config.toml
n_layer = 11
activation = "gelu"
init_std_router = 0.013
n_head = 4
norm = "layernorm"
lr_head = 0.0119
Below are experts of layer 3 (counted from 0) of a mixture-of-experts language model. Rows are named router (the router's row for the expert), down (a neuron's output weights, with its number) and show model dimensions 0-127. Each number is 500 + 25 x the weight over its row's rms, rounded and kept within 0 to 999. Numbers have three digits each.
Before each expert's rows: "comes before" lists some tokens at least twice as common just after its tokens as in all text; "raises" lists some tokens whose logits its average output raises strongly, later layers aside. This comes from a sample of Wikipedia text that the model never trained on. Tokens count by the router's weight.

# expert 8
comes before: " |", ",", ".", "–", ")", "th"
raises: " ==", "\n", " I", " II"
router:540511527493513519523487474534487515475532498504503485507506500524511470489557494416543494462508480480461465545435481449525476512503504494488503481526463553504480483485441505520476500518490495479457531499513512508491464531510498479538508512524482461502500501499485478528514501503488482492494515552499504506480492513510485508527508472556487542521467489474559496517528511474515502494499
down18:491494483496523503502550510523506498508504526443491499542497561533536522487504511545469482490502510508542499481491505564452525491491487506506476466468511544473505502499504537484489445473529520519524496489499473511485464493510512491494493473539438507514518481493530470451520471509448487508501466466480533488528480529507491447541490518527499479501523519489445508499513525472501505503483
down19:494502501513542496515517541457508465531484492514508482481497458483509508555453481521491510490525485521510527495540523495470527485494467445518493517532520536496558491466505580464483453500513516545456486508527505469527513518520517480517530493519497478501518496493521522477512481487560473499510530489496536513477481487513518513486488509507428496500528519506521487494474500466505456518498
down20:486445503531471492524512483466499509481453508502474499509485487518505466498527509570471484479518485498488541487540522511513506522571507518534507508489509461487518512479497511506527472502510441529488556514474508471519473499536454513479444509481506533500515478495522516516511519500512537454545528463475490471500518479492494496525557499493507478473500523500505548509526494538475480501479
down21:510504463455499477469491509518492502555458488491516484492525494531479473491496498483515503474509518529498512538502524500517496478512458494495506512503489539536497458548477500504521463498519463520491507465515561438437510520450494445509489514494507545522503516475503489497515504540520531486522483549528449488506519524496519534538522528495518477494489503515537494554489500524510485485462
down22:497536514513506519488532519503502463524472528502506520530476514512487532472509500475489518502507520507493485506515540509446504530517516514504499539527480480509515495537509499504520483479491494473460483486450527534501486486496490440489470547465519556522486545452509541515506463491488566465523517517525519494510518468431489507472518492541537442557497513483491518500506513494515491485501
down23:511517489457506415475499479494505515495493487518510476449503478515504444509454536503531490505500511548528505498553511538518524473522515508476503483490468499472503492505508541514503496455530500545486447492508488493516504494500516492444495509506534480522486486509472499526480506543549517485504512522486513486515427473513482510475536519513464451518536491518466534509515475513490519497519
down24:494474490478484473487448492479462464445510507496555486484472491508479489528487512486478511519473522530496471486452494476460493488497464480523505504515455496498513545507496501507468464484497508505476465530478483527456476510443532462472481491486482530489499477489523506493509499468512462539463494502516472479502479520500517497493454496562454554482486482476480460508536500542530500481511
down25:523509507491468500493548529482502464514505488508549509484502531493498556480509456502457520493476485499560508529486514531486469460496506510515459463515520503498522517516511453524520509510475505478503487534497500467485502462516500489493525481463508459486552530469509454498495523509472481463491538556534487503433487492461530538531492510446525477506501506497471514516508536498505522507521
down26:498511472462484523513512567512488521503461497474528455520472515481489445528524492481502533514497474469488512491504512509526514540483505463484543520522520502468492457505447528469512510526526460480518491498511463513498510536525535577540509499491494488485524516501506497474461487520523499534521532517496485481474559535507498494471478470519496536486534518490515512470502522520466518526524
down27:553534460499488492535495525524502561472528486479484520504501533496493563543500492469514497488514461518500511481531490503502499438500466490483489506507531503472501485485469497550509514488494481540501481500547467500500515543488542479503464461455512510509532495514505520514443497525489494530529504544483464480513500524478514442489497476551498465546496491479509479502480512480463502493503
down28:506518481511499518527536514528497514468521508508496547477473481507499475472494478443527501480481529503451525500493532508544488510570544470452519472538476493516495505488490531495531517460482456483510503512473495501554521523518513503491514526513519489514496479458554440474503489494497546503460500518471524498496515515528505507525478480500546477488508515522497516510524495472533450455515
down29:438505509507486498481507460510499504484496464533542478504478468459539494534500455508540491496511504508485526518434518508493510500464551517492508460494501497502474466501482467451473505571507507529500495494518468494499494509518507459513464494548510514443472493496442493453524510506530483509474488478504519497516474537498514522518537479502521539461496473518470520493501507500532508498464
down30:469544549502522519517500523470473491509496542498493491495503502499535536550502452536477505534505447511497471480445477535454502505508468501530497487497557464523471511497487472510483490519511530525514569496476485504482513533453508526471502499531456517512491507499474493538515524501493465490471508488478542521522515486469517452509474470491477524468495504549495496509493475489475489471501
down31:543487456510510524532525536520555516451505504504503493489458543520506487504492503492466510576474530470515515490502531494533476527494477512488481492538515526509508465509455516494503491489524510480540492516472552485500503492498487445500496510473464487516479519521476504475505552509474494475531485468483510460501521489457532507484482495541539518538487487431482521505500509468508487530513
down32:473480454494487495499498505511477437517473506518469494517512507472498451474502528540556486516479533538505547499531495556495511468509520480503516491464525440511487510505511492429509487467497471507514524467536515498499501496509480507506495509479491498506507530545511521501469496494536492521528489488461504512502520527526491527446510510475525540512536507558480470485492453526462478519494
down33:470491497488514484452494488485487478469500452488471512509509468511481500509532488522523473491526505503515497493511506529497481459504531493522455517536545498500439484471498482533480469471471551459488464513488457547538558490513513463500512490497503526508501514506498507503467492449519480511512511502489542465523486466512489503486505541530524513496505461531444472529495479485542532545529

# expert 34
comes before: " |", "–", ".", ":", ";", "th"
raises: " –", " at", " :", ",", ".", " -"
router:487498482489468490491496488497482512513487456519495487511522520521476456450512529515536513510561500543490473508541451492511501506486499511496531491522515483512452499493456527518498497517511482505458514476535513514469423514504523499494470518493528498502514508513488460500476489496484497502489518550482515507528477511513457506500548510598461500523511489446518466502516483488496540467484
down2:503494509460507526509511491535505557460529500498515504530513511459501506511464502504514501514457495469463491510481489459513518486471482466496515502515502503489500512556513500457486462513492463487508486535545495445518489501457443502478508527497435506462504457500496514531504524533498487464472490490486545509514480485480505477516554476545478491542548531501514477516452499487507516472511
down3:469524510479493512500526502516534489548503486512571516558509498512505445502483467503497471526517538493487499513471497465488467485513507482492487516497505478455462567495537533491506517527516480513518532489532493515473496493508496484483540539510540506504512481492513536511548506476551493543521429526520539473530495496488483541469507522541509486499521496480510507482512462482480515487483
down4:453482485506499469512461454537527463513474521507499501474526529502510481499539526444462506495485511470506540505490508483489505460453539515455520530526478506497507443514480474517528521546556489520507484508490505476449490505441527486490488504523497473469477471484492501503507503478493510534505504537541534544524513538489487528503503521516468493499501556497522512519496470529476525500513
down5:539486489501476530506468529496555523478500528542493516535500444473497481502471479543476475519521515499459515542539498519535535495492517556526483519541559505493482537491463471486528516538467502543539484490501496455531509474483506524476556495496480520474488492540488495531506505489514496481505528487519537480502479545509500508472514471486521522480543492503498494491484520486516500540494
down6:483521507490488493504510515471483532503481495501490499504526508456466551498530496512480504439451548495464502527510524494509548527502467538492503450499512538481483489546486525543476533466488519499530474469494496533549495527498502528480541466487504491473521498508478509481504480465487497513498512480498482504501519483527479526524488514491439513498514534506512543448501507489461464515571
down7:517482532476525538514507528495507462517511472510509449472521484487491495491492478452489505482474541506505488518517495485491477515496513470508526538485466524452496469508532494511459511463524523515455470509525484465491508461523485481489510473476517483463475466489548479471535565485503536501433509512492482498490508524497484499487425487459495520467486499483526476464523528497495521515534
down8:492504499518517517470530513504490472526481505509503472475486520502506514505549548524482490530473475521526494528485514490518504493536493527491541512533497511514509491485536538462442504482496511490480481442453491517534496539486498472493486516542517527525462525473501494490465502497484492472485427477473521522520526460490515506497468550506522521482470490521476447515521534445535476520468
down9:485454491482475514487492516509498495477504487485525511502501525514557497486523527447500520537495517467514497509453498539544506478525484524479491507516514565488480498494507495518459478520521509536529456500516442486475523495515517551496488432504466476515545515525495502528484494501517501462510464512530462512479541531490498466495454506492541477488463464508535504482500486519532479532505
down10:492517534494496532498492518510500512486461518471490455478489467458496501480506500493523506503539463507514518488530494508422498447547567460474491482510474516527512477481493500539529490505553481505470535540517496511515486485531534532493526476552523471546549513526517457510525511497501538528486521475515515507511487544509554487496502484504504504494474476520492543518507495501492508492509
down11:488509483531484489501514556529476505488520471493512504476499478492482448485548496472536508503482514553445484471535487489534480504501508469534509462542476493509474471497467456467494518518510505527506495512507478483487487521513475475476470495458521511457459496508513449495533517514501508504523507510415473489480518492468531544521504513520520493454493493484530463504529473502470475464494
down12:527500481486485503515503525504484508492500496495452474466493486484474526519461545535510492487484514522531530477506507510457475510516466482515492482439487511519538490486522426501520532558499508446488493517519488546508449526487523498445484551496483489513512500466476512509496496490545500544553517454497476495479518487501500520501506480482521503520502471535513523508541499461534492503539
down13:510491498536524487482496497464507512486494540562487491464518454537520520464489449528506531525508519538465543481449515505499518526508525500456449525469480517474503528484496531501513517509494494523550464528520489491516513512530523528505523496467544480484525474496535478537492465498521503505533460537510511494486503506484462547510454506487485477506518499526499536495545478466474484489506
down14:525432500500521510513466546481530474511507488517552505510469486499480475502470503497514502510492481439537486482490473480480495556468484508474517499505512463508496494488506517498530503479463522511511496479502494477528510521503490511494467499461481493418514499481552491518525488495501523509555516539497469534510540491460505500468523551508465526431510512493488491514470517535491527528493
down15:477495504557435502525484522467501481460515555517517549503485529483496534519499514475470491488530469493443503513492478518566489526458497507460517529504510546487450499531463500494458498505526507506487493497501476488501504523503503519489550520496489491515526479508462495534472478480482507497507501485489480497541505510497468442529495520501512475535457497475472504517475471531469545483494
down16:504511504528521475503482430489526498515508500532541522502516456457525473529498526533505531468493502477484461483494488517476474488478447517464541517501470493477533523516449535454515497481531518516494466527508537481489510501479492500449505479532475491521498545464543493481483516505530537554499488499494506464468490485507497544489523506510482486526545497517511484555469511525507490491476
down17:495513510525510484499514498463461467491468483499540479502499531492513525527482455500497487496521461525486496493497491485479469483515487542484521504473482498510489475501502480483479473527530520524557555525478494504531484456467446497478507495505532462498526530511505454492504428532465506534504488531471499441450486532500516534505525466499507498463487502487474487488502511561522522512461

# expert 4
comes before: " |", ":", "\n", " was", " is", " /"
raises: " |", " ===", " ==", " ====", " themselves"
router:459498487479469493461503494548498490517499448515479510492531525454504501484527520519519491511507505488475435460550487488509473495522489515503530540517478513520455476506485514502518494515497471515466527517525509502477488505541490476502463515523495518508496540532445467512523472465511500504479533565488504519529493491496481516534544503486481498529505497435544501521532470467485528458487
down2:485508489519519503494473535468485509462461498520475510515456518499469483478514509478448496529511494498501519524489567458493490517461524491554485487541503457463488521499523494526497523472516513496574465518501503474514521451468515528517511462480495483472515499531477520466503525533491525520474495483511456483505513542514558531492484481494498457549487529512490520487514521507493504511536
down3:514510489520534532475502507519495474552487435478513518510506492479503481491521540520499510463497528480506498573527485499495534502488505473484539469503478510446477493504508451507513553522502506523471485491521529521486467469508485521528531474504467512478504496513507513528534490496499561499459464486449506478542492536515507528478528458492491493506539482535507511448507500506517482473455
down4:475450529499519485505495458509500464474517457495530478545501487516458505494501518499482490555531491499496507495490482542461515521473470468525521484478535515516504515493505481489515513463556468459529476516519505466525491485487498463490496495449501511462458473495538450494532475485506509533548474468501506532522503518500480478428509481497530490496498514502476478536492462495486527471530
down5:508507510558477459510471497460495450487501522550468492525522504474526500511489481492496507525507491498456482545452514478508495494535552500475547530511510483516503520490485515509543503530455542513512535513488464524497476524520530489489532486502445505528501497478517464521492488460492505507508486501456480505460484461530464497473524496497482484546475510540541529445520508476499510506486
down6:542536499479510496474513482535504502493491480489475529504487527499523490463501507489493501493491540490540519515472488494505450524517469501499507444499498530493500468514516496507472478546491487518472550517464495499451483514483524487479525523495511545486505514490514547477495454466496471478538507481485521497534467539490505533442503513552507462487552527477543457471543510503486522467539
down7:511468429519541524495508481538481511461479535471474484515511475475484469512532494485504529520470472563498504516514538540512517555492500502476457523520520501526505545538492480504473501480510517491518503498551515512458520453521521497466557500474491501462515501520511503502492472514462515513506475506549502468517545516434510505516517518526502524505483494486515498487516501488512481462490
down8:519535517507519533534481519531481520518486522475516502515535473509468513478497453462499490502493502487519533483439550497531526543492493498505538504469486477474516472498538461507517483528494433482516483504475529450518513508465514485492524501546476526457472528471498471521500524477517507514523501518511510520504474515485454493511518514550478448515479508506506442504470551516520507497515
down9:476485468486511520547540550520507522459473475504497474498497517465508506526494522493492532529470510508481530524484515512480508499486472481523477481516452470510520533541517523529512503480480549468524531528529473478485484519478505500495479505544486470482475484510482510498499510518500517525452474501523518502471542551452484530494478492515538524442510551497477535553476526483545506486512
down10:499478466484530496494482514519525479519467518431485462489450486502482438508480469494484487542551478495482516467540512518465516528486491487496486527485501555477557538455513450495478499468485474490548518502547508473490502496526489492521500510472494517548494489494523529500489491521485496486514485502508502508525520537511506503495483529505504508526590544488513509503493519504517514494476
down11:451486532510506543505530482532467519479517507510474512498494444494484512480454484525479469540475469468494507527502495490438540471508520508515457483486496472499511478451489504513517459540503473494494475460500488486507544507530514515532538469487526501467445481516514457515521493507490520540495538490494462492518504505479461529476498490535488490523511467503514490453477495539546478491522
down12:508469503467496495512478475476502530514517499504520517513544494500499501515488510495484512560522451468538567503490506478485514511497464476502503483467503494520477498471478486513500474511476485436486488508492499508573537494521531501489499479506473495517488495505520545521508479500459474476531464486529467532522511539482487480501514486503456515512505458545542495558524482529568494497535
down13:520518476499492539512495526510527525477544477551525456504451530520503451506529522486492454532555486510500451515523511497490494506513498509490516518501475532478497482505532490544515467472536473499510511480469455526477509504504536537492519451509477493491532517455490535481523459477519509526510511484504539468511505514482515520448460463471475510543516518475493498500508514506543474523518
down14:513497518484496557430522514494536521487459512488503535530528496509528508483507492531470508530498473466511483510498481511520501482500553479523521506496435500561519465468533507579485502482483481468493503450524483545502513507484456493469498487490552499473469499477477494516507480490462511524488491556551495483472479531492497496479499517518510494517479505497493495499526510463494504526486
down15:467502469467505544495487493521528518495492488518553500492515495529462508467515467542493486454516506451505530482483517453490437506507500485476482492483478498513460524537477501510520472505482497554555485513529514466490481559459506522486494501517521515515540499517488522495500547512463582491479492508513504506474473505491481502523522488523480515535516491518504477540515508546483481496473
down16:486482528499512523522496509468479460511499456481481511519517466462519541463476524521464503528453515475508518525459522507517495502489512493478498492495524522452474493491474525528528511514509494528497510491545505514564520506461502505532520509497469472494517467524543496524527457473491495533453467495478500502499545482545546511501487484515466536506514496488493506482527503448512517573468
down17:470512515467537428456491539517524481535504515481488542466519518521516513500525482484525495521538531542505494504477472539493489530491483552513476497538507501474495485535483496553473522536502505508515475469481498461473513516508499488450515464516491464460500501482484526505507456498472491484447494521510507525487510501504506523489495563543523474475457485509494483495487492477522518448504